Weights of a small mixture-of-experts language model, trained from scratch on English Wikipedia.
Size: width 256, vocabulary 2048.
Experts: 256 experts in each of 8 layers, 64 GeGLU neurons an expert, 6 picks a token, a softmax router.
Training: a variant of Adam for the experts, 1094M tokens.
Below are experts of layer 2 (counted from 0) of a mixture-of-experts language model. Rows are named router (the router's row for the expert), gate (a neuron's input weights, with its number), up (a neuron's input weights, with its number), down (a neuron's output weights, with its number) and show model dimensions 0-255. Each number is 200 + 20 x the weight over its row's rms, rounded and kept within 0 to 999.
After each expert's rows: a language model's description of what the expert responds to. This comes from a sample of Wikipedia text that the model never trained on.

# expert 23
router,180,174,231,189,209,196,211,217,187,206,208,191,196,170,177,191,213,170,216,176,204,224,188,211,175,226,226,237,190,189,190,182,214,182,220,237,181,216,169,176,230,182,203,205,202,195,206,171,202,220,201,193,224,197,223,176,211,175,191,199,228,214,211,200,220,195,195,205,167,208,212,230,201,218,208,220,201,194,193,210,217,201,186,212,223,222,193,189,200,196,200,201,212,172,181,222,161,243,188,192,200,207,184,197,211,190,204,172,211,202,226,176,214,230,201,219,235,220,212,201,224,196,195,223,201,204,213,191,176,232,204,248,199,234,196,201,215,227,183,225,206,189,176,196,224,219,224,200,233,176,223,218,215,169,175,198,210,178,201,197,220,216,180,232,180,182,209,227,194,224,197,201,213,171,165,215,162,168,182,226,210,228,166,223,197,189,235,177,203,198,198,201,168,215,227,186,216,173,157,224,155,171,190,204,220,177,197,238,176,191,227,216,207,234,171,178,191,185,195,212,235,238,223,178,191,211,203,204,168,204,205,216,224,228,184,201,174,187,229,203,200,167,200,217,224,220,198,224,233,186,249,226,222,189,214,159
gate0,174,212,207,240,200,205,192,196,189,190,245,196,215,188,203,194,177,188,207,206,226,168,184,216,200,213,168,212,184,200,209,222,161,206,180,189,223,209,205,200,201,222,209,241,183,188,178,209,247,200,216,203,195,183,227,200,192,196,210,218,202,201,188,219,192,186,206,187,165,195,232,194,225,198,179,177,269,214,187,227,218,174,184,177,205,207,200,218,199,194,195,186,225,215,187,224,180,176,176,179,194,157,215,233,194,205,205,205,178,223,193,204,156,194,213,190,182,177,175,198,166,199,219,200,198,211,184,182,229,187,193,204,201,201,227,185,196,197,190,208,190,185,202,179,182,185,191,204,206,218,200,231,183,213,164,209,225,224,189,212,205,216,217,167,219,178,206,166,147,232,201,213,213,218,180,180,233,238,201,212,229,177,180,183,199,192,182,240,190,209,173,228,210,203,222,200,177,202,201,200,197,196,181,181,166,194,188,154,213,196,194,185,181,172,236,177,130,218,207,194,193,142,212,192,166,227,187,188,205,240,204,198,190,199,229,178,170,197,184,200,189,213,182,213,201,195,207,173,177,197,196,233,217,169,175,199
up0,197,198,197,175,195,189,191,177,247,218,202,205,195,233,173,212,210,199,239,174,195,229,176,199,214,187,264,185,218,208,183,163,230,194,207,197,199,208,204,220,214,206,206,210,247,215,226,210,199,197,188,199,198,197,206,221,208,211,231,183,208,168,197,192,170,207,186,223,212,206,161,224,209,215,193,192,182,245,214,223,185,239,199,198,174,166,189,179,236,188,197,203,208,203,224,179,204,223,208,211,212,258,202,201,204,188,212,191,209,197,204,193,190,212,186,197,206,211,185,209,226,174,208,185,219,170,171,199,187,191,246,187,202,195,187,208,206,190,183,195,193,221,216,226,180,199,188,203,182,197,178,205,217,197,213,157,166,171,212,198,190,239,214,200,164,212,194,193,226,180,222,178,209,202,223,170,164,156,199,177,172,202,248,212,150,231,169,205,211,203,204,200,195,198,182,200,191,169,164,211,202,196,201,226,223,168,198,227,227,199,202,200,192,216,183,159,212,204,213,197,202,179,200,212,234,192,166,178,179,199,184,225,220,215,165,228,189,199,225,186,225,219,234,216,175,182,164,185,188,191,195,183,226,203,217,165
down0,169,234,213,228,206,192,190,216,176,217,203,233,228,194,185,206,206,186,246,195,197,149,234,231,207,169,220,188,207,191,194,197,218,216,189,209,194,197,187,197,181,177,223,216,203,205,195,202,205,186,219,176,206,191,181,211,214,201,175,221,185,196,212,209,200,177,199,179,232,202,227,201,172,218,192,194,238,216,201,180,182,202,248,203,218,174,216,199,229,214,193,186,244,200,221,240,193,222,248,205,198,188,205,204,213,179,195,178,212,196,183,190,195,201,144,221,191,205,192,199,233,215,156,203,223,245,192,199,164,207,209,204,185,194,172,188,219,188,219,215,200,202,181,242,215,178,217,199,193,174,196,240,210,247,194,202,176,193,228,208,228,235,234,205,194,197,225,208,208,219,203,208,169,200,205,184,171,192,204,196,226,187,199,174,204,204,168,209,224,191,213,182,197,180,180,186,187,198,205,179,231,219,225,171,189,172,207,204,225,179,185,232,220,181,189,195,158,167,181,177,218,169,231,222,186,218,241,205,209,175,178,233,190,193,167,226,189,196,189,188,200,226,193,181,233,183,233,207,204,214,173,195,181,185,196,173
Description: First two digits of four-digit years, such as 19, 18, (19, 17, usually after in, a comma or an opening bracket.

# expert 22
router,210,182,239,192,219,223,195,214,206,175,217,171,148,221,205,162,204,204,175,211,182,176,202,211,194,214,144,238,184,235,162,219,199,222,224,208,182,212,213,212,203,185,216,203,197,189,216,178,196,236,198,212,203,168,181,175,178,189,216,177,241,180,206,196,185,178,211,226,178,208,207,223,208,214,200,194,203,194,196,193,232,196,226,218,231,196,191,182,176,172,206,195,186,213,189,180,186,228,197,169,174,194,190,222,224,217,226,217,195,193,179,227,196,179,171,209,220,178,192,226,198,183,197,197,225,202,216,176,209,182,213,196,246,214,214,190,183,218,236,178,184,214,185,179,220,183,220,225,204,218,222,186,189,177,184,238,216,187,231,172,212,231,204,227,185,216,188,215,226,214,218,176,233,191,202,209,213,236,208,230,174,232,176,212,179,212,234,202,193,188,223,191,157,189,225,171,222,206,218,213,158,210,215,181,220,204,199,180,172,221,212,201,189,158,199,224,195,181,210,179,217,171,211,241,198,206,208,225,208,179,188,220,234,208,150,205,202,196,208,189,187,198,211,188,224,199,203,193,202,230,180,181,201,173,170,189
gate0,191,214,206,209,194,209,218,204,210,232,165,226,183,226,190,201,154,202,175,229,227,177,236,201,207,216,212,178,183,211,191,206,218,172,202,208,221,187,195,209,221,182,206,125,202,198,201,210,186,206,191,195,201,189,181,202,201,184,175,183,194,225,213,200,244,205,191,180,203,231,237,209,214,189,226,230,204,219,221,180,214,184,221,223,200,210,240,199,184,186,174,187,192,219,175,213,210,189,177,199,205,184,211,210,167,160,199,205,227,199,211,180,180,175,218,217,177,225,185,229,190,223,202,190,185,189,182,200,203,182,235,202,238,166,185,265,173,215,210,191,191,195,203,180,209,209,175,218,197,202,210,213,227,204,177,225,191,210,219,161,198,216,218,193,262,192,202,243,157,184,178,148,213,180,180,212,163,208,199,202,177,188,237,221,177,182,192,182,190,190,239,205,211,226,213,236,185,206,187,214,203,207,211,167,196,211,213,198,180,240,207,195,169,195,186,201,184,206,217,204,192,205,160,207,205,205,212,199,205,200,199,178,226,184,198,211,181,191,187,187,189,196,190,229,211,198,177,228,159,207,178,208,195,215,210,239
up0,226,189,182,170,191,163,171,182,181,184,231,163,229,173,234,189,232,220,205,167,171,195,162,208,195,181,192,188,218,167,217,190,176,234,195,174,192,223,193,191,191,201,189,207,173,209,210,184,226,182,220,189,193,194,198,194,174,197,227,206,198,169,189,225,178,212,213,206,188,168,172,191,199,199,175,189,220,184,178,203,191,184,185,180,208,206,144,206,221,237,211,212,218,189,213,203,177,194,217,188,195,188,157,171,213,251,193,185,168,201,188,233,228,202,219,187,223,185,207,183,199,191,202,221,225,220,207,185,222,214,164,209,168,237,180,158,210,191,204,224,231,182,205,219,193,189,213,205,214,171,208,236,175,200,215,204,231,197,188,215,199,163,175,205,148,205,179,187,219,229,222,219,197,224,221,175,251,205,212,202,220,210,156,180,231,227,202,224,228,195,188,156,183,192,188,177,211,176,216,186,187,198,194,223,195,181,195,196,207,182,189,199,198,164,210,194,199,199,203,218,199,201,266,182,187,207,201,188,189,182,196,211,191,206,221,196,215,199,203,184,203,212,203,198,197,225,232,178,199,193,204,203,204,191,180,165
down0,179,171,188,204,202,215,198,191,194,192,170,206,164,200,199,205,208,190,218,199,200,203,217,174,210,237,189,216,208,185,211,214,174,223,208,240,198,198,209,241,181,221,176,179,182,179,231,211,212,214,184,202,203,219,227,202,194,173,156,187,214,197,206,187,209,217,192,178,153,185,186,207,180,205,178,142,208,201,174,157,170,228,210,150,221,193,200,184,221,170,189,238,190,199,221,207,179,210,204,186,207,199,215,176,208,200,217,209,209,214,178,187,158,214,215,172,197,205,193,193,220,185,211,224,177,191,203,219,172,204,206,201,223,213,195,227,220,192,195,206,181,164,189,181,189,179,203,179,200,192,222,192,182,192,201,200,226,181,222,215,144,178,217,214,207,172,206,213,204,227,227,211,206,183,216,257,219,201,201,215,179,176,168,230,210,202,199,199,156,220,235,165,188,194,174,217,211,173,212,206,190,241,162,200,156,201,232,169,215,195,192,187,199,213,209,181,188,199,202,184,167,182,215,243,212,192,176,194,205,224,196,167,176,237,229,198,191,224,173,179,213,205,211,183,223,194,227,172,196,203,175,173,218,212,185,194
Description: Number tokens inside prose or table cells giving counts, days, ages or heights, as in won 31, On 31 May, Hot 100.

# expert 45
router,178,189,212,233,238,226,250,199,206,188,198,188,181,218,202,188,176,213,209,149,213,199,225,199,192,209,170,207,216,215,209,197,214,203,220,222,172,223,191,248,171,203,206,211,228,166,179,206,201,211,179,190,191,226,191,188,211,218,177,178,191,201,200,192,225,182,202,190,223,222,194,216,212,183,197,225,178,191,204,188,219,196,195,214,137,210,221,210,189,198,225,198,199,205,177,206,216,197,195,195,198,182,225,185,235,224,187,195,228,187,229,197,189,169,180,187,178,189,202,237,211,190,184,189,202,159,158,199,231,218,178,196,223,186,206,213,216,194,198,182,181,229,230,197,212,207,240,206,184,225,183,176,192,240,183,190,163,219,187,179,195,227,216,190,194,201,207,218,217,191,175,232,196,197,207,201,172,191,203,250,193,202,224,219,221,227,200,174,177,209,224,187,201,184,204,158,242,209,188,175,187,212,177,159,194,222,151,188,205,179,163,166,231,202,197,216,207,171,209,226,221,192,187,205,196,196,200,187,220,216,208,213,209,237,188,216,202,194,212,213,206,218,192,208,172,173,196,202,200,216,230,177,190,186,262,233
gate0,206,231,224,227,205,161,212,191,234,184,190,241,228,186,177,207,200,168,185,184,192,197,227,223,236,207,195,214,153,217,190,199,192,197,214,203,188,284,220,212,162,210,183,180,215,212,167,228,212,182,209,179,194,191,214,181,197,206,201,182,178,196,212,198,162,205,180,195,199,186,197,210,199,178,206,198,200,229,243,197,219,190,230,172,183,221,210,216,196,177,198,196,174,216,191,181,193,191,228,176,227,198,212,212,207,182,208,202,171,195,214,187,172,208,164,189,205,206,234,206,179,209,189,205,194,195,166,212,214,204,229,177,212,199,227,181,192,179,188,205,185,196,198,217,214,192,196,203,193,172,179,202,214,187,220,209,210,197,209,180,196,226,215,217,198,175,203,187,150,211,216,210,239,219,216,171,213,209,242,176,205,174,216,207,199,226,184,227,181,248,215,201,173,220,222,148,168,231,196,200,213,191,201,242,195,215,199,260,214,230,209,202,190,202,203,187,181,189,190,227,170,192,213,227,200,215,211,196,199,204,212,234,203,183,184,210,187,197,216,207,200,174,205,202,216,194,204,223,234,168,193,173,167,164,192,162
up0,211,214,165,191,195,207,157,147,230,200,214,212,200,210,183,202,219,222,199,213,190,218,200,204,180,191,205,205,187,228,176,212,199,224,217,217,237,194,181,180,198,209,250,230,173,205,224,196,249,200,155,215,200,179,198,203,178,205,212,193,213,216,186,183,216,206,187,189,194,180,182,186,170,210,181,210,206,184,206,200,217,213,233,231,179,192,217,184,214,216,217,204,235,203,188,208,215,198,221,314,194,215,222,224,173,179,205,215,221,210,195,240,187,185,183,229,172,203,218,196,208,193,198,199,191,194,206,191,196,216,190,179,176,173,203,173,201,201,195,180,209,218,189,172,193,219,200,183,210,181,173,200,235,172,216,200,219,210,210,191,211,184,197,181,217,177,193,190,206,198,202,201,192,207,216,246,193,211,176,218,196,241,214,225,169,176,208,162,194,202,199,218,232,199,195,188,220,186,196,180,199,186,181,188,233,225,185,197,174,211,226,191,193,175,177,189,211,211,157,185,222,224,156,188,208,182,212,193,188,193,224,187,184,231,167,179,176,207,201,191,205,215,210,246,217,162,215,185,214,187,190,209,201,238,192,188
down0,192,187,240,186,181,234,229,198,168,209,193,212,188,202,180,210,221,222,229,168,179,154,195,191,232,159,175,221,192,207,234,189,199,161,206,201,173,210,188,221,194,190,207,175,192,192,215,208,208,200,154,211,213,214,165,169,234,198,196,207,189,197,230,187,182,212,206,179,174,197,186,209,209,216,205,216,171,235,226,202,219,182,179,217,212,215,190,170,237,200,189,202,231,188,190,149,203,234,218,209,186,150,200,163,198,195,189,196,194,205,201,215,188,215,176,198,202,181,200,179,198,176,206,181,183,204,218,181,230,209,188,200,213,199,184,193,213,199,203,218,197,218,179,175,181,203,221,207,244,171,210,173,193,189,201,204,227,204,180,188,170,191,173,189,196,237,220,237,202,214,206,179,190,227,185,217,195,190,200,204,163,180,193,187,196,177,216,174,212,176,177,223,160,167,200,197,164,203,206,190,190,220,159,209,196,231,148,200,202,193,243,203,202,187,179,183,207,199,181,187,230,185,208,187,185,226,201,150,222,197,207,185,186,190,165,180,208,213,178,201,173,227,205,213,214,248,179,208,171,202,192,209,223,237,182,198
Description: Spaces, hyphens, prepositions and suffix s right after a word ending in -ing or -ed, as in running-mate, leaking roof, standings.

# expert 34
router,221,193,254,194,227,199,174,244,221,191,204,194,195,207,204,153,212,200,187,180,226,203,235,224,177,189,173,214,205,220,180,203,193,231,243,222,207,221,190,206,201,177,204,190,216,197,189,170,184,220,215,218,224,158,189,171,222,196,207,208,228,197,219,198,194,192,228,207,197,203,219,209,201,213,223,202,185,164,195,171,231,151,205,236,222,207,220,198,177,193,195,191,199,186,181,238,191,189,215,218,185,227,221,196,190,205,179,228,177,206,164,195,204,212,188,210,225,204,187,212,196,217,178,188,205,220,201,194,219,217,166,183,219,215,198,213,225,206,208,181,233,199,170,207,211,171,237,196,197,197,201,213,185,153,193,248,213,180,235,200,219,171,213,206,205,205,184,165,220,191,172,189,218,208,207,161,204,186,188,207,196,201,203,218,220,206,219,196,215,226,248,204,205,194,206,176,193,177,211,187,153,185,243,166,224,218,224,215,203,177,207,182,220,189,216,202,190,206,223,199,236,211,235,192,204,171,200,232,166,192,186,215,216,187,149,209,204,214,227,196,221,186,193,181,194,222,195,230,228,227,173,220,190,164,203,200
gate0,209,188,203,209,175,215,189,206,186,194,171,209,190,182,169,221,163,176,217,175,237,177,148,170,205,199,228,168,201,167,215,197,210,193,185,207,189,196,218,188,201,204,143,146,203,212,208,167,254,199,194,206,172,205,187,204,222,185,174,228,205,167,204,198,202,203,176,157,196,184,218,189,191,218,193,191,190,221,204,201,189,186,209,203,205,206,206,195,215,208,169,219,201,189,185,207,185,197,193,213,155,204,204,199,188,191,214,221,164,203,224,147,194,196,223,177,213,182,187,169,230,193,194,217,189,197,177,176,250,233,196,187,218,201,182,240,178,173,194,187,215,229,229,188,163,212,186,204,204,164,196,188,178,217,193,198,228,224,192,201,195,181,217,194,205,200,220,180,170,179,186,192,198,188,198,183,190,206,226,188,223,188,186,231,232,194,174,209,201,162,209,234,221,194,213,211,179,192,194,202,221,169,207,202,217,191,239,161,208,181,205,236,210,225,218,185,193,189,204,214,179,188,224,244,185,178,217,219,170,192,187,202,227,201,204,227,229,195,211,229,193,213,206,230,236,218,167,209,183,219,218,190,228,217,187,201
up0,211,207,195,188,182,210,206,186,264,201,214,189,200,196,191,223,206,220,211,198,201,214,255,230,216,194,181,220,216,187,217,191,197,192,195,198,213,186,200,220,182,204,170,209,198,216,164,227,191,206,179,191,159,180,227,222,193,234,216,189,203,233,183,222,189,195,214,190,207,190,195,207,203,203,199,184,193,227,222,214,212,216,197,183,177,180,228,198,174,188,175,189,197,222,208,207,200,186,186,184,215,229,203,192,200,175,223,189,229,214,188,233,142,210,195,190,176,221,212,192,208,189,222,179,180,186,175,213,198,190,198,203,193,186,206,194,168,185,208,200,195,177,177,226,223,174,186,198,188,211,171,205,248,212,229,180,181,202,219,203,193,210,193,172,209,189,230,171,225,222,200,160,190,198,211,192,216,245,201,170,200,187,213,178,178,234,204,205,207,253,198,221,207,203,189,211,155,209,182,208,217,195,178,196,166,228,193,218,234,223,163,192,197,193,218,183,198,219,184,204,196,196,160,198,210,231,227,138,231,221,216,154,182,187,220,184,205,187,193,171,197,198,208,202,178,191,201,193,203,159,207,192,120,180,210,209
down0,174,184,192,221,151,192,188,160,234,209,247,192,254,183,197,208,212,179,179,193,182,191,198,198,186,207,199,208,220,178,196,195,202,185,213,212,163,200,217,197,205,221,209,204,195,184,220,204,199,182,199,223,190,196,208,222,201,148,206,195,210,182,182,203,196,200,218,190,219,195,196,195,204,184,228,201,225,194,219,233,219,194,174,223,215,215,180,176,178,213,190,179,248,201,225,182,205,196,182,227,180,155,241,218,173,215,204,174,212,199,214,177,177,208,243,198,187,217,178,162,204,178,245,198,182,206,191,196,209,221,250,221,196,217,210,191,208,170,197,194,220,208,198,224,215,203,210,209,183,189,185,203,194,224,193,239,218,198,264,179,238,199,193,191,168,207,176,167,198,189,179,218,217,174,195,216,179,203,192,223,186,183,197,212,194,235,203,226,181,179,195,230,203,227,168,197,204,175,220,203,223,195,215,232,197,205,181,199,223,205,186,206,203,196,217,225,158,200,182,217,232,236,180,205,181,196,183,177,214,187,230,185,187,229,184,193,212,201,244,201,220,193,202,217,176,161,190,162,188,202,180,212,180,242,220,210
Description: Year numbers and date or time figures, often at the start of table rows or list items, such as 2012, 2015–2016, 3:03.

# expert 56
router,199,190,178,217,193,179,224,194,206,192,202,167,215,183,188,191,214,224,169,170,227,189,210,218,219,196,183,191,197,195,209,237,230,191,164,211,229,227,220,207,185,207,200,220,218,217,199,218,179,203,192,235,223,205,228,145,189,215,231,223,207,198,222,204,188,195,205,195,215,200,171,181,189,225,210,184,184,240,219,203,198,206,199,228,199,223,206,219,194,198,210,198,216,180,218,198,186,215,198,175,208,181,209,211,197,164,197,213,236,237,223,189,187,228,198,190,221,223,224,233,177,230,186,176,186,218,194,215,176,172,181,179,183,188,228,200,179,233,195,201,183,187,179,203,224,198,213,197,203,220,196,190,217,169,206,200,159,189,206,218,205,196,211,195,231,176,206,216,187,202,186,163,183,189,174,183,222,229,197,173,199,167,189,168,170,182,242,174,198,197,182,189,211,204,169,165,195,225,211,200,170,167,192,168,182,202,171,197,254,167,181,218,219,208,187,218,209,184,190,212,240,236,169,218,190,204,204,202,236,154,190,176,211,222,204,188,252,187,177,211,201,196,220,180,175,163,212,181,237,213,212,187,205,189,229,206
gate0,193,237,196,157,200,246,177,163,213,206,192,200,178,222,182,232,205,222,182,187,184,212,196,185,192,199,188,213,208,215,210,176,228,201,185,176,200,194,189,197,191,213,246,231,226,176,202,198,207,229,170,194,175,179,203,212,182,213,218,209,229,196,207,188,192,213,194,197,211,177,184,226,168,194,178,229,179,154,199,172,205,192,190,187,187,219,209,193,225,187,168,187,203,202,210,203,225,159,209,203,193,177,200,207,179,204,209,182,206,184,213,230,206,190,162,193,199,181,226,224,215,213,198,201,212,206,205,206,222,205,194,175,211,203,169,221,189,234,192,187,184,196,202,167,181,190,195,183,177,209,201,195,192,193,218,169,198,198,215,166,201,182,198,200,205,200,158,202,214,190,205,196,186,189,172,198,211,206,192,196,230,212,184,211,167,238,209,167,198,207,197,182,183,195,197,180,234,213,209,160,171,189,183,168,237,203,186,203,182,148,190,177,218,198,197,195,183,188,216,209,212,209,221,228,236,195,220,189,182,169,225,214,198,235,184,185,206,194,172,178,154,224,209,251,210,200,127,154,202,207,209,178,212,248,250,192
up0,179,230,225,182,205,202,202,201,230,159,212,189,143,186,204,192,209,202,206,173,198,195,187,174,233,216,174,211,219,207,231,218,182,162,194,192,201,185,168,185,217,215,206,194,211,213,235,161,206,199,189,205,212,202,177,171,186,203,238,246,212,170,205,198,206,179,242,191,221,225,154,206,191,205,221,219,179,202,245,188,216,219,205,203,180,215,189,186,181,194,219,241,166,201,206,210,231,194,192,179,205,193,204,214,185,231,175,250,221,212,205,156,199,176,184,224,211,208,239,187,181,225,229,204,212,177,185,168,211,206,222,211,191,192,236,174,214,198,201,171,193,179,183,207,200,191,205,184,186,184,205,199,221,193,208,164,202,192,197,216,220,169,182,212,211,259,186,221,221,188,190,194,193,192,207,208,203,181,137,238,180,171,213,180,188,213,235,215,193,209,201,215,205,186,200,197,185,194,215,192,197,199,205,247,189,203,186,213,191,178,198,178,226,192,216,216,198,201,222,208,230,248,190,250,168,200,208,192,211,219,198,223,175,191,188,201,184,210,205,198,190,222,189,172,224,204,218,197,202,205,197,229,174,217,217,208
down0,218,141,207,223,201,171,163,218,219,204,209,177,183,229,176,203,223,211,201,222,193,219,194,212,209,196,181,215,211,212,226,228,202,237,183,199,200,205,247,192,191,196,195,201,181,179,210,181,198,181,253,194,200,207,199,165,217,190,185,202,206,218,218,169,181,203,221,189,192,174,197,188,217,235,210,209,196,211,146,213,195,206,220,229,210,193,215,162,171,197,182,188,179,149,222,207,207,211,191,183,192,207,220,226,193,207,188,192,209,190,190,228,206,206,193,202,211,212,211,210,196,185,220,195,208,172,174,195,195,206,193,210,218,210,183,210,242,219,222,185,169,201,230,194,226,226,191,215,185,210,198,197,208,210,196,210,203,188,214,160,187,171,192,169,206,187,212,212,170,234,227,167,222,173,227,241,213,166,208,234,203,211,162,168,170,184,197,188,193,215,168,203,211,213,182,215,178,157,233,233,240,217,191,154,214,187,186,190,243,199,194,195,184,162,198,196,196,199,183,220,176,214,210,216,229,180,186,166,217,184,207,192,184,220,215,201,211,177,219,207,174,226,221,231,192,214,188,204,181,195,184,170,223,158,211,188
Description: Word-final k as in punk, musk and link, plus short function words a, for, in, to and on inside sentences.

# expert 15
router,207,202,177,190,227,218,182,215,226,168,176,228,196,231,183,173,163,226,189,213,168,229,207,190,189,238,175,190,223,199,178,195,207,215,206,225,220,221,186,174,216,182,190,200,211,179,219,199,191,178,208,207,222,185,191,199,197,175,212,175,220,211,205,201,196,160,193,171,168,208,193,190,197,195,228,162,195,216,178,217,239,224,238,208,217,221,169,176,222,216,221,201,186,179,196,196,178,216,216,235,222,169,223,224,194,204,210,204,205,202,186,185,225,224,203,211,179,203,203,218,196,198,183,233,173,245,182,214,189,218,193,189,177,215,193,176,174,232,218,221,199,167,243,216,243,215,220,208,220,174,228,195,205,203,188,213,165,175,172,217,226,185,175,199,182,207,207,171,183,195,182,219,200,226,186,204,221,226,162,235,181,235,221,200,158,213,214,185,146,192,184,179,184,203,198,198,235,216,217,194,221,178,189,214,209,199,183,216,196,184,210,218,221,178,197,207,217,193,173,215,177,211,204,193,176,211,211,223,226,190,221,217,221,216,235,180,198,180,219,216,215,171,217,187,231,197,187,220,191,159,236,180,195,205,224,192
gate0,211,169,194,241,192,200,238,195,175,217,194,182,196,178,182,186,196,220,222,210,194,207,202,245,231,197,212,186,165,231,225,195,223,222,190,200,229,213,202,194,179,288,278,186,205,199,201,188,162,207,219,207,216,209,212,208,236,223,185,159,187,210,208,189,184,196,207,206,207,200,204,158,178,218,196,181,196,225,208,203,201,206,176,202,213,230,260,189,196,202,196,200,218,198,191,196,180,206,200,223,210,193,218,199,209,163,203,234,197,195,200,180,200,257,187,211,196,208,202,219,193,214,165,196,196,204,210,202,199,224,243,186,202,209,204,223,198,155,195,193,170,189,184,225,199,205,198,220,202,199,176,190,188,186,198,205,191,200,198,200,214,228,186,238,231,189,223,197,165,188,180,210,185,207,200,193,192,200,221,198,180,196,170,178,221,164,226,188,229,229,204,181,200,205,224,194,167,174,188,194,205,222,188,206,171,196,197,207,238,227,188,216,206,175,149,218,188,179,200,233,209,184,192,193,194,196,199,204,207,183,178,194,175,188,191,188,217,205,171,181,186,195,228,210,155,200,212,235,200,174,211,203,225,211,224,187
up0,208,180,203,239,191,168,204,197,174,200,197,205,203,184,184,179,202,216,210,214,211,190,218,244,205,194,194,181,161,225,214,179,216,181,179,208,240,188,164,213,180,249,231,201,212,187,172,190,163,231,189,208,195,227,214,187,240,197,182,186,197,219,184,169,201,188,211,200,217,193,205,194,173,188,210,179,178,224,229,184,177,177,169,202,221,208,243,193,193,191,207,189,214,213,180,164,195,210,211,219,232,211,198,172,232,177,187,260,178,182,199,188,204,216,185,218,201,197,211,220,171,211,193,203,210,179,210,201,189,219,235,209,201,196,241,249,224,177,187,179,167,205,187,220,192,200,219,197,206,177,165,176,176,180,222,192,191,202,202,179,211,230,226,219,250,181,219,193,170,196,188,215,183,201,183,197,186,216,212,193,174,212,194,184,201,176,196,183,193,216,170,213,198,239,228,210,188,210,178,164,204,229,212,203,178,217,197,224,223,207,228,209,216,162,156,226,192,202,210,184,206,179,198,202,196,191,156,207,201,171,182,183,184,204,168,196,229,199,163,177,190,195,229,217,223,191,196,222,227,191,205,187,211,216,217,164
down0,214,173,166,189,189,170,196,203,218,169,212,249,206,209,209,214,205,200,199,218,222,199,174,155,172,195,244,202,201,234,195,245,216,161,219,201,231,203,195,161,230,267,198,209,204,193,194,172,196,172,194,214,217,177,189,204,224,219,200,191,175,207,225,220,184,169,164,220,210,214,211,189,193,190,185,204,206,246,195,198,202,234,188,205,213,240,185,209,181,190,189,148,214,215,239,145,208,236,189,213,183,205,223,198,202,183,218,181,197,188,168,220,209,223,218,194,208,193,236,190,218,186,195,205,202,188,219,199,246,159,202,196,210,194,193,216,169,157,225,208,190,225,200,205,203,231,163,203,207,217,207,225,192,203,203,213,218,200,194,226,245,222,196,199,199,201,207,186,194,197,228,202,214,181,187,152,195,203,182,219,179,189,154,206,196,194,193,204,220,191,209,194,211,214,182,163,207,191,217,194,161,182,240,191,174,179,189,184,200,183,199,195,230,169,179,219,192,216,218,176,192,202,200,187,204,205,212,161,205,204,193,213,197,206,175,197,194,203,205,196,209,214,234,169,198,209,200,210,225,197,180,201,185,199,230,196
Description: Articles and small number words starting a noun phrase after is, was, of, with, mostly a and an, also one, two, another.